{
  "n_layer": 11,
  "d_model": 320,
  "n_experts": 32,
  "experts_per_token": 3,
  "d_expert": 176,
  "d_shared_expert": 0,
  "activation": "tanh_gelu",
  "moe_layers": [0, 1, 2, 3, 4, 5, 6, 7, 8, 9, 10],
  "router_score": "softmax",
  "normalize_top_k": true,
  "routed_scale": 1.5,
  "balance_loss": 0.000942,
  "balance_bias": true,
  "router_z_loss": 0.001,
  "init_std_router": 0.034,
  "lr_router": 0.000491,
  "n_head": 5,
  "n_kv_head": 5,
  "head_dim": 64,
  "vocab_size": 16384,
  "norm": "layernorm",
  "norm_place": "pre",
  "norm_eps": 1e-05,
  "positions": "rope",
  "rope_base": 10000.0,
  "rope_fraction": 0.5,
  "qk_norm": false,
  "attn_scale": 0.125,
  "tie_embeddings": false,
  "parallel_block": true,
  "init": "normal",
  "init_std_qkv": 0.024,
  "init_std_o": 0.0,
  "init_std_up": 0.024,
  "init_std_down": 0.0,
  "optimizer": "ademamix",
  "lr": 0.000334,
  "beta1": 0.9,
  "weight_decay": 0.82,
  "lr_head": 0.00744,
  "grad_clip": 2.0,
  "warmup_steps": 485,
  "schedule": "wsd",
  "decay_fraction": 0.914,
  "decay_shape": "linear",
  "final_lr_fraction": 0.1,
  "batch_tokens": 65536,
  "seq_len": 1024,
  "doc_mask": false,
  "train_tokens": 353000000,
  "steps": 5387,
  "dataset": "wikipedia_en"
}
Below are experts of layer 8 (counted from 0) of a mixture-of-experts language model. Rows are named router (the router's row for the expert) and show model dimensions 192-255. Each number is 128 + 32 x the weight over its row's rms, rounded and kept within 0 to 255. Numbers have three digits each.
After each expert's rows: "comes after" lists some tokens at least twice as common just before its tokens as in all text. This comes from a sample of Wikipedia text that the model never trained on. Tokens count by the router's weight.

# expert 21
router:201177145139152154111143099132133111171112107119144142110119138116101040167143132103139204129129135094089159105095089128157080175158083155116167112168125169109140166139180168139136106109143120
comes after: " the", " a", " The", "'s", " his", "20"

# expert 22
router:125106158150138167142124093140100196127073111162151150138122091094073153139154135099099204149127156086076172070099100169149138171072100136105147100132131161066163128147128158158109105108168120
comes after: " the", " The", "The", "'s", "\"", " also"

# expert 1
router:127136127133114189075119145147105174158151091130147114150102074110121116184131118145111187114152167093110149142116160113127123146184047101095172091122127099108157135130191171176184120142142123
comes after: ",", ")", "),", " it", " It", "\""

# expert 23
router:133145126143103146098104091171120167161143071110115114173137138121117109115077155165109116134145137081113169093092149170121111169117143124100117148145079207086127178102179131127161091125126135
comes after: " |", "0", ";", "6", "1", "3"

# expert 28
router:112136177183159120099085063105129166183143176058161110125148084134088106139113125094141128118096160112102148086136124163170071165143073180120110144121094124074149116127157154160115148130171107
comes after: " to", " and", ".", " that", " which", " he"

# expert 9
router:159142167131140122074079074137083155122170145105153147168124098132082078166076156119101180185115144107107168098116186111121078118156130185124143120134116157064152159107144135166180129146114149
comes after: " |\n", "==", "===", " is", "|", " %"

# expert 17
router:153152112161139111140099084115110137154124117131189093151105060125119089156069170098094154130148173054099200077092143130190108190159087063122079154157116194107125136133118148092173118120158106
comes after: " |", ":", ";", "°N", " /", "″N"

# expert 10
router:139154165147116151136138119130070130170104103081142130119140113196100133177107215132122180129143171144073157117132103162124132120184115118121115140192094133059132123139145136177130104105136159
comes after: " of", " in", " for", " at", ".\n\n", " on"

# expert 7
router:125146190128130149081087102135125144179100127090155130154125114112120098135134165082076213228084135147105151135139116122138107090177136123108138163176108215041143165120111199165187101095128145
comes after: "20", "19", "18", " f", " an", "17"

# expert 14
router:150180144110101155076117085133070159161088040105172073130157121188112173151129157150133126132089186122078168083130122194112088122162106133103101105142094198078101153170159156161134078131153075
comes after: " ", ")", "\"", " University", " one", "–"

# expert 27
router:162144174146098143048082148160118166160076121110112093158136089169108168142080115089124170168086187118145166089107118149105113150195124093133157138155137147113132162120135131125126100157133084
comes after: " (", " \"", " |", " on", ".\n\n", "°"

# expert 31
router:135122139136087139105121046116125149173101096130142115149119096123084126160044140091095151134127132123113175159084141122149105139155090096083129139151108132141124183141158188156132114138160114
comes after: " |", "|", " |\n", ";", "–", " /"

# expert 13
router:137142150128121181053097108134112196157121086085139090108142135178071124125083114092109158133121122106094136115120144177107097170132130109092105148193092175108118196139143095161157126136157115
comes after: " ", "–", "0", "1", "%", "2"

# expert 24
router:168152196134090143098080125147108167158104101144176136112163122129151115116126155150066165165077162107092091097130105123103144163187099106104113180139082139113185182133185103129099083124108133
comes after: "\n", "-", ")\n", " |\n", "|", "\n\n"

# expert 6
router:127107172186130166068151109159095148126067131121076136127166135119094103089120131106088128153073173066118181060122107153124137220148099192060148179122103193114147130143143147122143118100153088
comes after: " ", "-", " (", "–", " c", " ft"

# expert 4
router:160150160112122179105079062121081138181104139097139122140137087127088107109128149128090161126136170130152141076151136141124102152159129155102110155181079176090069138122129146131146066098161128
comes after: " ", ".", "′", "–", ":", "10"

# expert 20
router:168143149163090113074062129187159132178086058101093112146139136166050084160107156139100176165082152154097124078137101174168110187148121141110101094128141178066121178138112139161066089116084158
comes after: " ", " |", "|", " on", " No", " October"

# expert 16
router:183161124150102136090111116161115174182127129112187127193137127124073122162119145178162177103136132099098160094109096159128078178137128157114087107169134172098151154168171139160133158127120193
comes after: ".", ".\n\n", " of", " in", " that", " by"

# expert 30
router:137122109132105117100114095143109121177126099049116103136153063153151059161058165098121151181132156095114164096107136180168119153189141138084083149199140151114121134124159155189106112139114146
comes after: " was", " he", " to", " He", " a", " and"

# expert 15
router:159139189154133196090110110125106136187101129090136110141168101106029136174164141118147181172139155128072128085121160100160072132150109159106092090152131170069142126117154102151108069104101093
comes after: ",", "19", " in", "20", "18", " United"